From a checkpoint of a small mixture-of-experts model trained on Wikipedia.
Training: a variant of SOAP for the experts, 6926 steps.
Below are experts of layer 7 (counted from 0) of a mixture-of-experts language model. Rows are named router (the router's row for the expert), up (a neuron's input weights, with its number) and show model dimensions 0-255. Each number is 128 + 32 x the weight over its row's rms, rounded and kept within 0 to 255. Numbers have three digits each.
Before each expert's rows: a language model's description of what the expert responds to. This comes from a sample of Wikipedia text that the model never trained on.

# expert 2
What it handles: Foreign name fragments. Word pieces inside non-English personal and place names, often accented letters, such as Vé-ronique, Pé-re-z, Gi-ac-omo, Jó-ze-f.
router:161101121149096157098128121151084139113121158167081096075096126183133186115081129139125145080107152139179188135101168146134098098102108103145116157135105096192124124171116077164063082164120172145072188116174080142119098108090137149119113157091158160115164149101135137162179141109109128124124127142096106134127080154141184170119127064115072079073142110150102133103072113148179140151134164121103102130150127166110038099121120158054134112140147181161165161103133159084137170198090084128159126081084140155131178118149071138120136116127147125141120142154144193118107158115117150135108187092079088134143104155139156094125102043152111128088149146103077094124163081193112161093088077125152102122175081160090196085172087117144159122068109165156125122097111144123083133178161108
up0:130151116109093156154182148141169091114103168137132102151092119163078131131161157117125128088143142112117100103170135146149140138098170184116131094138120153199112100195131121072148187147136166169187145182130150154135132117097105123165164180155163117144189115179151129045112120080145145125123162096086085094152106119121150186140095180111083106129188142136157116094151130143115157100087134198076170074159137129107144162132141097160104116134130147112105143143107138078165119171142076148114107134115128139085064136134132135152173119138124106171141074161128141171231149189140130134127119068096076132086089115152069078093122162144172102135159059138124157096133141173101095061151163168196182125114078164129122168136171103182155128136104148041143164111125125090187127091102124
up1:107143144150148113143143110094153104158154118172107094112073186134135163101173172120143168156097094160135181133123090131135151103143158126152150098068145115139090088068157155139103143189158180176136145102170121094153145178140119120142169113043110170128179067136094173092053114149093119094171182158155076183091108160112125154126096113110098091159121108112135108180162090197113085182076097122179165097140111177144120141079105128126095199110151129079160146214145150108072133103118181101188119136104174166124141113118148139146186176103166113143152051098163115144184125080145140065117144111064158122109074153123140140198115138125176169129110150155135104127170142135134152103126149163147205113095111093092132124140087113136110152134105160148159140145094140136094152123142084
up2:145095129177113181023168079117108138130141144141110185124086132094141132199142121137090168098120128138133133132139153103128096142085087175124146124049133104123096095091159092134162171125169151177096126120210152154137124176142167174085144176188104123170107140104111089172084096157184136134119098165114084131116081112146157121133086143106139120099176133103108106102031105129060096158176067109157171127165131139070111129070135150129145111155132176151113153198088198100164139146095107182180115071119143153143152126097193141132103137163139179127140135148152161108176120194162126096143095159095161109126111073162130102162137133135091117125073120122151069134107126093104215143147119139133152116128164062151071121129105138134134165151106104165136094149135148162145134128084109
up3:136115148084098116157095140113079115185151171197132071097128103190125144120139144160128141156196089085101120124108147170207125142121118083144081184099135127179165102166144146090102104031145158100161161143146162184112157153155103155159116127147133101151191082127199101126137144135157082114137146100143212149135140066187142127164137149098128082121119132118055162199112178120068114147141095109107164126141116101151168126129110137187114101122100125124130105161153160152179137145160159139100134130123127087173134093125140118188112124122133148135057080191126178138169140188198090100175117117106138132166149131157144125147161113092143114096080114101144153154076158139097063176134101131098098130200152127138103101158130135213092193122150123168171122147105161097160127126133126
up4:114096124129138114130119215135127100101152084121107133086111081138127112154082126129166124159118137157115172166116180084133135162072161156171104124103154150167095192116091145149109120124149160115099110079146092120110182146166109134099085068216161184176110120173133159190178091123137136160158124146086147109172124150154141138164119108166154116172225140111114111082113091152146122064123124103135130106084180204114127125136102161077126206105077149126121157109167116156135107098145130159122093114134140125122100186136100153091108167108080056110057169171143126170105152149099138139114135222132122161117160152098128099158109087159134100125180144109130123098208157154153150182098142114117108177077150159131142118145098098075092062112183179122098155155116083156167152110151140
up5:178121115082127075180172102133136098160139181128177135154228126147091105156132103099078156101109147129095136137083179092100114106119097109158155119103112114127131092096055109123079152144130094126137166080111142150128165124168118152108085179151132082109140179165126112151140115205111137074176112084112048184185110158122149126116146161071146135136143175127092139107140096191154112099124087089119155159137126130120090126126154072126129110149178111140184130106136117128085124146140144127108121110114090096147162128072123189108061079105138143107100205112071131145148104120163098153092074176176144167094178159163122162137183098172108159155090165135126180165144133096103153136159132102165088120154166164147052101151072089103163165155128108161138144099157062090081150092109172
up6:182148157110118118107099149120070101096119100137135183133101145157137153115093131101158067103122158138125143100127147089137105186162151151095162113113109124105120147129080149135135153123227136107148126111111107125125117112160145112143122162033144102132156204153063141132106099150160177114102138119147161134170181121132119109126116105138089106188102046152088143138123163157075156152176138128182114174140104130132068117050174086137095187166180117122098156110109105152138129116149092072164064143136115093154101125124147140133119129111115169122119143113161107087176166125153053144139070155089082115152105163155139139166171119107055129105090054150073103192124120208111117136115143156185133078172119130099126111140105134095135080138161114149132150137193072086053125061173158
up7:112072119105049077165135151140147148121149124075138077120089130140190183102109100176124184118132133064101120167120118135118135101111128161148081137086092107079083153154117117195076122135138087162136090121076107124183126105146167105099091133125107118104102123129131104132099092138074090138142109139098135152149158075133132116086083144140151091137144104116133122066130143081150182182117129106120105109144109137113087108128147116089110194115136138125164097100080098167124156161173073175159095107134178073135109172118120098111155146069168106075142133054171166142087135121137166100166150100151150183138070074145140159155166162060105171143125095131193120104129104154149105091139150119136186083059161218151163147083074112128127166061158132120156154194152092112166135122142072

# expert 51
What it handles: Country and place pieces. Middle and end pieces of country, nationality and place names, especially Asian and African ones, such as Mad-ag-ascar, E-rit-rea, Pakistan, I-ran-ian.
router:113121143097126134083099106127108113137157134091109123089131164203172177110057075147125103164142101033084094138111123137102172144138160141083146115163164105179130062095089123112072108139166092172124102140140078077150110089100186148133185135143123143087157109147134204092134137128119159122096121168142151085175100170131123124139086099151150124091117064094146164169054130080128173143086167130130091111118167067119116155169107112077117133134166152175131134113141118117187139158130136119106171143129163103144151102124129073117127174125131138123155184170154163176098138111132123140136128108144123107176111094154127149093116136137174173090151139073068106094178116156095169185063137079155166100110113153109098215112090064120159123099111141161109121191125081143205113136101066
up0:130150157160086124125100114111105137141091142134108066189121091156117151116177106140123103130067127100175098056157114139156186129135184109162151121136164147208054118145182117095148142131122161113127188118079080146078133233164129153087114155119135117141107102105202144154142037095132133133131122110099107129134123093130155131111122151083129176141152163104104097116091103150171153158149153148180141057081067121120152180076089119102124203157126175121118112053105089087092071188117148085104121053120183104086084109119120129129142138129137136194175108187162149125157144093132100120106095151078114139139073126123119083164128118143156154065150097183149087119154129111136078143139131113150081116178097143123110105107147154162145134139158169150170101146137114141133184119124171
up1:162174115106121111129123138156081157136119159097118153083074092117111169145062139149084134048163119145145101105068188165145104102100096107139093142109169192112125115108189140121115136130118129125089125147158148131089118133200144140151143154116100129084121156127156162124150167182168130165158134125101156134114114116088112102146147062131116123109076133074119119129142185114167098130119141123111202174128064124128170111127086124074120101100141084149145140113145125101169063145129164065128177168181150130138127099171206126117087115159192187182201142072166179121137102074119194168148112083098162133123151170131073104201109168151112116134108149171155191143130085092069136163121121148124124077164149155109133076156038141133153105142146079082116114108124120120084089132155144
up2:061116101086128114096126167126164078123092146112091186165103198147188153135123155082106126109091166118117160124115120176159103054176100162076148079172086145131106103131024107145165105118129088136135168125108125105135159109151167105154103138089153152172126134134128152094153171121033149086181101146110133130136084097112136180114156136146111097129171147116155098115164161198125108088180123086199053102119137142145105129107155104134099141164129165175129142130117116221177160131115150104085087158172163093146142116098095080096118126113127119108200111127151119183176125121158122104161133150108192105097151120135143130157171126121080137131110149107118153102148158160147145141113088095120125125128075160186133179093135132186107117073093119158092160066115114085064178163166163
up3:142136093147101141123109165151108095125084137137135098074114137191105132106135116082154152097134126144093067098108151163121141086122108144092114136060128078126050149099168129142050128146137153121167118111083146101095148190123160153120156127133063110112081128112072124221120129178180159153160121148118109111109137116111148105139149147121134100108111075101153151124103131084123124161200237179129180146179045113103126076153059152139137145161075130082110092124081065132119062080103115140056132105133116116129158069136134091191076113130166120104117089097087147100168191117142141151076145181119134159086137095105153167130133095076167120117082165085137101098191133127086117140132125124121106143149073125131114149122119093117139154082155166134113169179136149148141083177116154
up4:141084144125156132098097128116147059166127205120166106166171090130159128106144151103143128161115106120146107150115073131159100123113082141109114094114161142116098135154174103124128133114140159099172170061069050134108084133125163090177129095150109141113107168122113147131133098202093093155146126169164117100166162175141152115059051127146124124156128138141119170088115120109136156122206138143134114099233082174078127085237115155136117168161156135092074164090136165103079152073153102086164120134126094139142128126098150095077164134183118106154130134123133144085161193098022125134129077095133165099101136140131142142160157139133148094128122127136124088094175174132125144125175134150184089117160159153128087155134093138119108175095104123072107169069084094157118149129179117
up5:126159129137104144152154091115078117145116143137194101083072155193105145130052170122097156105122111143099113120111134118094101102085173125115157141195116130084202182059136155168155136177131114119081153135167090177136153135097091165170167116137140215164123127130158156083187098179081067125174149170179103129160087139170189133113180116125082154214130135157127144127134107111138107169112124108142190135113143128135136160197170152060112084127087128138129144160124203096159151054128161123149131085131146110156142172124124172133131100130146136132160149153089170106159142160130108139127111092180096105082126108091113158112144114173097124049135148124118120081149150095164103144138144179110163125162175094165135119159165163075089091112097115119112140140142147048157114127117062
up6:116051101087175188139093118108158139099116150160112097103185101177082106093181084100073139115133117134194078064139140124170165190133143153176237129187103090162088162134130111114168148193079108142112155101096132142142132163137156123102089085080099116107146091139094176106072143178106092066097147130168148108140147106092126165139120123107106091054132114083106096144112137113044079135125121142164158118157096161154132121164095124141146129130175128131097147140143091111153156118132126167112113119133141157091089104105161131110072131143185110127137166169077132166141097128097103144145172182133130083098102129154116028144093137153109147099091090150127071148106145135134079141140124137162099053151123176123119087143151094124144076150103119095096137150129194107088107085162081
up7:094084125165203160115121137130170108075135171180136154127149132141171132158172168172089178156234073122069179163134098057130099120147089148138146117105146128143149104152101124060184152168133112143124125132140120111079104120173108162122118156099174156126126102183122177115170170190153127122097120108128094152107111193123133155050105106117134106150115069113113141158125127183119089118133120167144114071136118108182075188089154122158145136081139151109159123162118117130122087124141092111063144139069178072114115134162154242119130118060166105133103206125085142134173154147146112080113137112129119112049127174173123100107136129156154100163123115120115112104135135094094137139154071184153102153141134140126167111095095181111133139149131048123150155119165107148126130141138073

# expert 49
What it handles: Determiners before nouns. The, his, her, their, its after prepositions, opening a noun phrase, such as "in the town", "for her role", "of the village".
router:107141174090101098118125112086088066139116150128106139142164117139188137100164098095067112111102150181152107104140069123191143181088106145073176132082203094132163205103081130113171164098149128131129082201101111109167142119149091138119152124089145047087143161120129153162107192102118156198152136119145127120165138128130103091104121158133090128169153140090103128104084096156153101120185103108126131103126175162146119083126103157169113131099165177151149121118048109171144146164078167096175128143107085152112126157082185124105115133149162174099117121138187137148184093102143097131088135159123075107111152181136099137143151111092138153127115103137211124141197128115117136141144091139125118138146112091140089170190156145170131118080103066197179175146195166119169122106125168
up0:151152151106175071115132147101177115127169183158086130137082146196169104110149043091162151139113124145101147127124160139184135106149164145121107172095125096158064122142060093214122104155105118127145124118144129122097115155086153103130136153178070096166169151105097132144165187118118144149110109171153100148120150088160124139195119153092142153139105129121193118141155104130123193119153156122185097163116109178127151221097152117106046118082070095112129143167117137133117123109089123175138139184119136175140088167140070093089114159097143135092121100110146133143121171106129110136109116126115078111113137174190149097096063143103069157084065094124127135141181071096147166111100073173181149183089106133140129099153106124118126160144135120130096138122135131147158223129203083
up1:183172148157145155200160129136114149141162124090094129153154108144169140158135166154149150142153136097178133149106182116098111079117188062131087158085162113101178085101103135081099130091089089176122137160136081125090057115126119128136156154170132173089126108120140171124142140169099087130084192120083110148144150153088147156113168064140108143204141155110106149155187130066107159121187113122134129133118119124179118097186191114153153141172134145156121110150070185093120155174168102118135163091168114215070142091120112166129163134168120132091134164120167138199188150090095097095154140118136114142128140123141132105146102112080108130136105062057087117142126154107098127073180159086074110133073163128085096079089163096148116126070122079152107133119156115174130083110095151
up2:122109087132161086114147155127100125119162076131103091080191175116158165118148087091145150195139139070166067174078091119140132111175142097193130102120086159159149176100124132140144091187147141165099190154132156101113146148104147145154160204132058130161101121087147145112148195137178114138151154159169197149146164119132122109123121143171119129060128129054126153140172093131143092130087124149095133101146127129100126133106164123106129153172122146152081054152120184164106091163142117182126109157104156107116177190158177106109105105142147079151049091097132145187106105137172107110134093121119071135138181075124075131151120144179106130073136126099195198113089112133155157101157161144110197097113107137088154105142125101101092128147132120101114143180138142151169201092169125
up3:072073145138133154121159125097142158152108089151194126101075091096121113121127124121156090144127127115135139118141200195127108153091158084117100116182163075146123176116086131109189149119134093138153102124121126117153114161150118145084101127136123105131112158142087143144200108127190079067106106150111121138193073072151104094127050142139087148105149116143150123142160138149109091121184134105106140151153121149128151155111135119114108049084202072070092164126139112181093063171024111137109160132141178131103081124122046143079135151168127123115165142085151151160108117143105059180108112115133114173083148161126131119105121091172193106128131098102114098166110171134101097163109169161088135118190163170179146137206104071170156119134127160136136073156086114149140138090116130
up4:108147107200098134169145101150104083116136188147091176117148110113103135162115112188028140162098090166154110135111105131106120176119068148132150105112149074098196117146112081131144150219124054218132148184150097091136093151099110116076108130108141159123093142115069125103097195118092114124117191142165149124135116152110151139127151088151158159158087090146112114158101070115177118105187132140111103122125074137160137144123126083091143116098096130093088126072119165151135074149137184132203123128141111149165098103144110187151096126176107133124121143103132107082112162113034143158157154124136129088125135194133103122130157154176113141192074145125146142152151104184086110128127136127174106114129123171120066132112142162177130086115093145093160137069178128123170168066149095
up5:163165134148096153123116177125138140142142135092181180164113144179194154107100093121154107121132133186151117102158141096070178161158143135179096107117072105129136179189111102086170173112153153124125151141168138119113157117134104104100154166199101116103108118131230094094096144091088110162114088144154165148167149169090140130119146073146138142103156103144091061144154128102078129129131134142133151109113117167148059154131075148097118140079082216095127187053120126133153130095118136140143105137185111114133119143127127118154120121102124097137127084106179094098179179119115166201139161092111099044106173181085087121122080167143133122107178178102141141087127158098109120127137109142164116145150079056158117097094159065123133125123140111121145187151144211134209151154122158
up6:088192066126127107125175111069143182142163112119095099107129147075074135135157151079147129134158133120142187096140154111116100192103135110156123149161117179132108120219192110079161093132134160129129138119175072110090090148159111127129123080130161170136158170161152105124101137153162182149134166175126090143153114120089143132134152145093175142144099193095170152114119123131076128109156133196107110124063132138118071102198142162167074098115083100079168193117163147104062110107099089104101133167098092089164120060202083134099083085086088139125140107162079102131117144117118177144131121090169191144108101135104100158139096108133096023140117123093124119109138067155109188130177117064157095131130132112090096137086138103107109137110132133137097141155106110103139098171100110
up7:156108094040124066077155077132080092098163083169150179125158154164093125136108152118145165066143119094111133096126079183127126152076130104105107112072146112122099110196119127137116105147156145143154071134139158131105129101068163128139105104123124116164107156163129153130090189108126084122142138127127120094165176150091132145145102129159226133197133148101123072100135169189158123087148107104187130148149137165129123141178119096180081181145101084076137153162214111111112171157150094141058160201123124193106090153160162125171106165188140198173109150093120100127186143131131125112133128095066104106141149106142150190126107078083126094149121123151112081074098118121061104099152154124129158116144099143123136096133097083102149132062189113120133131126138147126129112180124136

# expert 33
What it handles: Personal name pieces. First names and surname fragments of people, often after an initial or first name, such as John, Van, Wil-bur, R-uther-ford.
router:090147146139144091098144140151110136116132179147074112127117118160135151096138140126099097143114140135164147058088156159094109140077156120110177121117154143119125114149079181137160148100139169129136120138094081124118130127092127163088141091155087071147109103147162141148169141106109093129116132090110127108082112120157110157186092114093158100065116072126148089168130071133132126153056159107159155155152064156155119074149125186061124141089163064171172153132091179103126176130152108099148147119102119173084195191115136157196131168171237135124082098128102120078164140073182146110057169086137149161168139089131123110140161081069127110192157129147139135067137114092115153090049124099140130141158135164065111072129089146117145189123092136132084119100113170121175138162154153
up0:127131096092111178129116187135131169151145185147151111097108182182136150163158086199157127154148087121050146173108085175105122120086142114158195170149062147116147113096097175173168081137215076137133160123102109185101136134091111155085129122153175116151120090149185117145160137082118170158148166133168082152108081127171188137061090133158093165160134136136082121088153093134154184157149067119128139113194117104110140108122204145078144200138112130113164066084103167079142080123131155107125132151126093063133124170144105128100118124089149114141089135135144149135151119151141092118176138122151095125152134066083116171144152125093143161089143125136099159105126162111170151130148122178152122186127181146108134104101159165192093164133186144115138151122093155095113088155161182
up1:146117122149083141149123078097192182138162105155139149111141174091065180156174152109170153130090158119135112119165085198203100055075124173170095088161115078155141175166079134132155136124194102190159099094124145143143128093151099106133132058157123169119130178106134085077119115127116119148144165136113111113105103113136105145125134102087152130171154122139150137100138095133134132126153102110117179114099170106163131163087153113153077105111110070126127102164112096113158045195124178176134146132153133176144095138142162114157115142106185154176182050107156154086144136187132096162125127139057137130160037105132139144172172114132171134130104096147092094122155123138128140108111144153087224166111139113114104102172179093154101164111120123119092168122134133124028138160133124
up2:124178112140156144122099125188082152117128163157098147115152119119111169101170113079119146154049126155139112134185134139157138071121138137094158085103084129126127174152091135100135053184123161123106145107185158145164164097161120150189104137116081135109088127160124169156103169091140119140117135100144140177116181219053156103189125099141188142103105062145131133081150174137130143116115119198135177115140158153147157132095125145190109061127100124069148158194196090148103131141076184160113139137118197121070115072122070123113151138127147131151108131080111127157172096129090068105111182148108062175147163145116137148101190125116153112149136146115107127115097090115094142173139099122135113176104152156091060156146124155114142216134155117144063141100160098132169126137127156
up3:179149111124153140232086144155151093137191129123125117177123106106123147161086131127100108135175184079163106115162110205086136135140153090102213093146145150116155118119138091113099142162145141088124085179130090146110144164109145192160065110120129069142087114148121121146103128112075180137146073115107125092134139170122168136094132093209077135134109178082156130096146131130170180146128046113139085164129160117128080126094154139150111122121143098128118144047164108177085092129098156091143222163111119173126080108157087084157176189117158059115142131155145115132172125136118120126126158149142120190136145100089163089096151133101093134142102076121119175139077186142163109154086124106121092163144123150183139131174105127130128163067153098138141118175124136151155133169066161
up4:138136089104095060120126076071135104177106137102161128129117134153176181152092108090133172113108109120146159131156133113105146140144062135143118065101140116150114145116139121141129125120209139119094086181064101216118105124072148139154124107125108071128119168140152150146126117094068149152069117080161093134090142181126082166112216145109113163076127162137085104145152104182107088120136096135101083073111137120116098140152134095144154199059088159086130149154139121136118134099127140110094109174082140139098112177061123164121117077160142094109145066193141169158125097137170172147100115108131117167102133117116120115120191121099160108103150155085115170096146119162125136082143118058124103183122140108147147152144149119130118125168072181198191083201170146164167092127076084
up5:100103144159170126157113133237143158101073149145157139155134135184177126101106080062136201133160126103163078175146144135132114131100146130148139148053137091127169156105152169091087124144134091139090095125150102107146075128142169108090119116080105124131144157174112125143149095161086162154187136091103145120126117132148158090113115137133132110120122145097104101132107158140170101096112146121105136103157087067121109088102140133110082154182085096053140090049101143107125065119178105098135111120139176131147155121151120142130136112161090110118203113116188134080131152136141095167116131144041130160177119121120180058094117071173103128139127178113142105100120156178171142092187150101084128092088150133150064139069069076161189123120089108168067146162097120109124121117087055
up6:117082079135091117067071092126114105130102146144125146046171110157127161175146117089111171129173154169144190184156076132147154107072140109162146132113210088155084133163160158145129099064137118153083159096124066167055101075132141124103113088143112092195128150109124130110073066103130173166145125089105103097092156161162124174096143153087116123117091097137109145072156160179081130123139127120158123069140190138103104167066090114067103133123109182130141160163108111139156118113082119074121115102129111086124163111152167115147179149102144098113182119132192123120156125122137101132172174143135057140099122150120139134116127166095143123191105161158064176147099147116100137138118132108126096186116103125136104121121056140103112096089096141210108057166157151114132110137139180
up7:126174092106169073124109158103142150184096123097162120144117112136101121162105120062160098179150135142158108090142093120191106074125148126130149140137124138154133133139066108144120149115111099123139134090156198133154126086145167115137128095122168159175093077156122146120166126181193136157148106059101110119198060126071124129149162099123167175078146107112134115123101146162118100172069172138093121209132133125167181148121157124139135176162200121193120118132115074125118152108125089168137163091170152186111130063168082122066095121150121143138085063118160110099149163112146169102130201129106171135146148164082111098135155075152095095124132116124138115154087107187164067150120120149182074127079181111188087156152180156164157102166160130166087153141207140115138121118111124

# expert 59
What it handles: Name-ending pieces. Later syllables inside foreign personal, place and species names, such as -ap, -int, -berg, -ić, -idae, -ensis, often in sports tables.
router:046127153125144137159152148130127144170118097058140182147153142095081164153113157153116147122178114093080110145076110126066124118085119131081070106125107138134146133128058128070074116111129141135128092104138068075136103083103191169110129059130123095121103134160114130135183077109142130185113107148152200127130128142085137096158089169152140093178114080122142162185152124124117087094097157110114089155196131132177114130153116151167122133121128079137162144111061098126129151129145108141127148162127174107158105111133156192131115100140086117186087119145172180110126169133174133160073106143126158213151174179171130125093111082142128129171059192112133124154114117139123109104060096094097104040100127082095146159083128170076153172137164153134122115187101105087141163163149086
up5:086118187161102177130152131136115145109136143138095076115172118095130118144108123151089132191080116127135122121087147111136119177099059087129110081122148148115169124117089092154118120140143173089146133106139096124108124112095125144117136127108096146061121144073178106148130123155140103139136154142121091165110113108145166078077091123130123133157034129138121099120091078103191139143054117164202097126113136073193140106155084169153155120087126118116078129121169143112122085120141090147161097078098184132135143123185116117153116162177068097111180178143185205141170147089178107160077160189130137131184159165083124079105113146091087101128053077127133044125169213156127138072148148125133102151171183157148125138112138098155134118091141157108128154115149107102161130163055079
up6:120155146194160170147165104152112119140145095164095101093144150185153096155167123143137124140099111066153159082149166109189061086110086141065164162057119094116139099126089075111090135127088168159144109109160157100162168150109082101133155188185154150084139171082151112180110148119117102175075109151104122082116157120102120129148118136109134159153161118146127104183039162110105133102097124145169127165128103168052131152067179117107073064146146153115135167123144051085149138135202048179129169098116128142108154126091095128158114098147127109142153183102153114122195152138106168135111064173156144137098157141136118106087107121087133163134171163092145109126179151121081111075078124100135099116078140118155133133176049104162144137149109095098081133119142137103140138131168110
up7:133054094105135139141166132036119128090144116096145117135174143060104105088031149096122087149071114199162135146165109165081144100090147154112137174100128100093168123086145104093191126108138154087122148147112106178116112150146078130144119135131130130149158171100123167175151128080092149117165088146128108121107125161151170143125149113102143135132063163131136086111124069156153086157065100098140136155103135123110157155103162155088118105171176096119091089160159205101185130095095133062109112139123124201136150078114123128134159139112170095130125125146116140123118161145162181148155105093089135151090135116059145123083147159124114086126113119164081166135150167073116156070190109104045133112124157123101156194169093118062107153117123136140115077099047172153076173126117119
up8:125152181154116103136096100094111141082160123155106138133136132117159133123080162182143093131147167105107145125194118131187091123084110153118092101137159110173139072184172055109131121164068165117090147156092106137081125084157155130105130147152131103160164194081102135093127102159123164133154146127117093152145096098130103091122096068115129191037096146140089192081121087105102174119148114123138123105107120177148127186134152128123107102188091087112090079108131121141167059121123105127078146147154164104104127161101185122141108126100124147144109128109159115134093150177056155127036096151094112202132112084108125124164100130150151063095157171137139074143158093125150111204176097136091070112102160162112162131182086153143101116133176145086145073114213169100152152127137106
up9:111101112110057148109098050152161105110202150108175129073102163134127160095097151177181189135109179141113084136098099124102136165159103120107151082111101094138102155129155139097111134109124130089122071152111079157121132151144143173166146123108155186121127162116169151126138138147135157157144115101038108037102064115100148105132147110089101143117169154168146145123094092149159126109191140114130099066183215108169160173165093116099135117109091166142159143149076167151169136160125120138136115153215153157129146134160131106157106125070154158148117136101121086164130139140075199151096138167111133109076146123167116097124137074214108156187100086140116120105146123122149071189101137100128127145113118129159124163095117154080054149114081193121153122160121169104115139191125095
up10:150120125146073124163124084132123064118154176131134146142069120134163118146098141154174105128096109083115088110153178143125175094103150076116121168079168125139099121119111188108049128102139152096130077201156080135106120171159104146115134107102125123135173126134104172095131131104099123100071125151106093078190089144076163108156132143118128160106172188129166146166071094172113062127106139152131135134139146116163040126093075134109128102140145184160095106084156214104138120127164147088139198144122098173131110130127142161183073134129101135126183153152106136118087111109084139140104108090115187124152140206086151106171137149123184127128169133144086172141120109186103183197130159150225113106134110154162096127107139129130129134101159187071191173125123089129092141153161161
up11:144128109121127132126126142162118080118162165058163180102152176090113115175110136171150113117125111110127083140159126129127161074109125152123120128113158134114180116093073094100128087112145089181128196161132121085141103207149163174177151071099135182145086084141102159092114149132099158126112104083113150087160140152114081203100159104165141156118145104183051050133139132102136119145093131072126145147148103132133111096144123065103142125153153165137043104091173156139119161171133137104106152152106115119116122167138094123102115160089080087150127093145146121139110211130143114163092173138094090115171097138120163105114150134115052112057116070190116034185113119160094103108104109090155131154151137100109091082146143102222108123105134079087143131103099177149076132086149124
up12:111153086107117139125173142142178116172070115107150093125167161176119137125099106118087121180100172083150143095122078194193163100116133146117128112130168117150157167137106074112087146102099098031122123118113106138147112121089160141140076150138099148103123091051134130122116063118149159072170086076171145144115110153114105166091115171198083155098102114086133074130088144173171152117123112110125116101170159114147055082077084123104066141105199074168173174137128178142108113098156112131162179155124106101068128141142160113153179156149106132104114140093112151177106120072142167114123125107070096145114155112091131175120106152141141103134112101116191164127093088148116090126111120132129094084156158089180113057118147123135087096072035127100102147142090100128171148104090169

# expert 20
What it handles: Determiners after prepositions. The, his, their, its and a after a preposition, as in of the Year, from the album, with the Vickers.
router:084131094108063101161104164121074115094187116074107171096149124141126182138171160089074143117135145183054180141122049112150197131129140148152196155109182112144188135088078130118140162079148153118161084133137133118149142163184143130153128143107150092097100140094135130171134155115128120158142179129157194105183175128156118121106176127104114142155118125136113093082142083091123075065098105105103121098159177130206075070171111175146086140098102146160156108171081068140138162180123161131151131186093135083169121176108162136105112126124165140111103077094173086097173111127147122121070140157189096120117201182115094140156124058095143178129140162162167140139146175117156142159120110139111160145114171107151110161135153151179126145116133064104152173126106121157125129139104125
up0:131085106198130083116114107147138183115134130126149105160089129141124167077077107151106080155168100146148129148160057115142171115190161123089095141122118147143103117110138162158106117152162113147141174119234190166121091187079161137110118074159146151095134151101092089167135158118123165117109139142092137111133137068088126070167088135075108121058090152167127122140140160143130117083125149110139193075145069118125134129078120112041103167143104127119077148088099132139194070182101091120088107123131149159140128089108075086127117131153137178174120160172153103145149159127096177099106143147115164102147170166095147155144080074102158056174094144157092107146129225070118073118130110134127119177135141139190118111135108179117144107114165128091155156096129170081101104119142129
up1:158071164135137126097103086142136142073152171159152137122065068130065110163092076107130120134172145161114162123079073139133107163076107154113109109118177045077159162079086143106151115111116096137114125134169088118127190145109135151077139112090085126136129139123147060106076114176139109177168110162149183118157077122133128125098162124140078167173167145151152103178128132157143097109071155119154141126132104156085160104105112136160102161147141093118158151130103115123107168079116044153163171158148125203098107148101101121119161101148148132171091121098120152132135125069156124214115123139132131193102170136186157142125147101174164102117125110095123084164189142157083134158089090184073138151123167129147196160147091092134145109208073193143163149151123176122118169159131164
up2:111104142132172113145151100131146160137126073154105159115068111163096128203213129146169147118110115106091190065172135117147122131115124194158123173168101078147116137178158143091125118138100122109119149110077134137147155091080139161197121111062111097123102137107158136102076129163092087191157144154114140084117142142130148098144163144195146135107136177134137172116144110174117144092124141133148140206175131060097144184176165173111098173084119132119103109151181169116048102119109174140094187152160145129138096105179128181103126139158102159126125075161145119182120126081135137105139187130123156134094119117115128112151197130078119071182186103048124127105135103195099121080148125082176156141095083132100126146100174158153155167087165119129102090134106149121133147167068160
up3:154119094145193096131209113153070050186156107132124120136140141117167176117149165169130081124151096112165112113165133117066116091153134118130110132170166119151166149124163094115109119052163099140084137183172177116119125140143109136159158094085092170122140108146129085122072105139120066047144207145134189124129154147145117151114104144132086081134119142172143123093068106109089104110164155074117069117186138123112074113132103130119155158190187167112172144111096085125157112142144193193065117132156140162215167120122110205110159113158112170090098114139168157166168143107098113150164183107075129099115094129118118152156128117113137182128151144091085132101066124147117105121138183145137132043119134123119134060083115095118158154156113109134120118127110129122138087109171173
up4:129115127170062117110060127145098154176132137151082173110134072122175140129089059129156097082116137196106204138054168101132136122141044171109166188164099152131162123095166109129117112138118124092080112067104200143161164095109110110114094124155094142068142119161102200184119156146108117130127111082123123123120112105120158124116112137118091118113107120117091135134123161105148152136147100110184122149109150140163094125136127129111167080143148095130080055163149120080135151054144121082079076117101085080107079117064085142102138140118131143164100132161151078172121169115126132116077169167110093113124153172169185099070128106156171174127177093103148154133113124122121140160093132140114081098084094077106100146087134074129100140180103092095132147182175124087119145145212084
up5:085138082153107124120086092179153197104105165187077058128149124110146138077137082077098094148156188113127141108106098149113084116087141143138150147151088150149113076168146127094082096146142144113097094076114089104179116186082103060123160102113092146146114136181137150145176100076109116122137168128088170121154138133125185185092127129142106085157149150100127114147103141161118116115138128101069129134121115140049109122117110101109121126204174125106147141145125086155077134112142105128088112069129119136108142115160157098131096121182080188082148111134208089151111128140106139106062128099121187209091102067159145133064119109135178138185114113164146080089116132077112085123176144127099180133140092094141125062146125118081137199200136136113115169100138127130089126166177094
up6:088158053131202088158105134194097117161145136161174158161141148140193114152122116180143128062131190150139104143165064153128122129165158145127106189149099109184144137113117121162083150153082142126149194110151097172131106159085129066180132125067107108077063119155113114136194138112120122156155158148116083113111156123118076100140164142113161078090086064105114145130093137074126164106111111085163076094152150156121116133096149132112136123086189109166104145095113128056143151091164122100183130098159186109090100112084140113131126148097108103176112120154098135081160100142073111111066111137168132080141106165125087124144183074150147137145112153128123098128033133081106120084094116077141110141093101150082129098143186149127112124131153106122123162188129146065121137171186164
up7:174112134137112156141154125076107130128129058157109122151130065118108056198118187134168160117105170116177154194119140167120137119111155078130079118117082103077144124154095092168121140115087129120071146143088086136078112087162144180105148147131101117158080144082107123148112090169152176079076166181158146107171131115123133137125134161132174194132169088096114156132156154166115120146035132158114127146101147157157081138120170174164105133084133099145142102110149158112132087139068163083120130184132118057135072172195120142110134122122169073163143074146118105117101140166183146152158189166127085158177110127146132141146104100083103140129125141085066191162132121124108144081111159128105085118177124085148164148102110144145080069095143070128143162115071119109098114091200148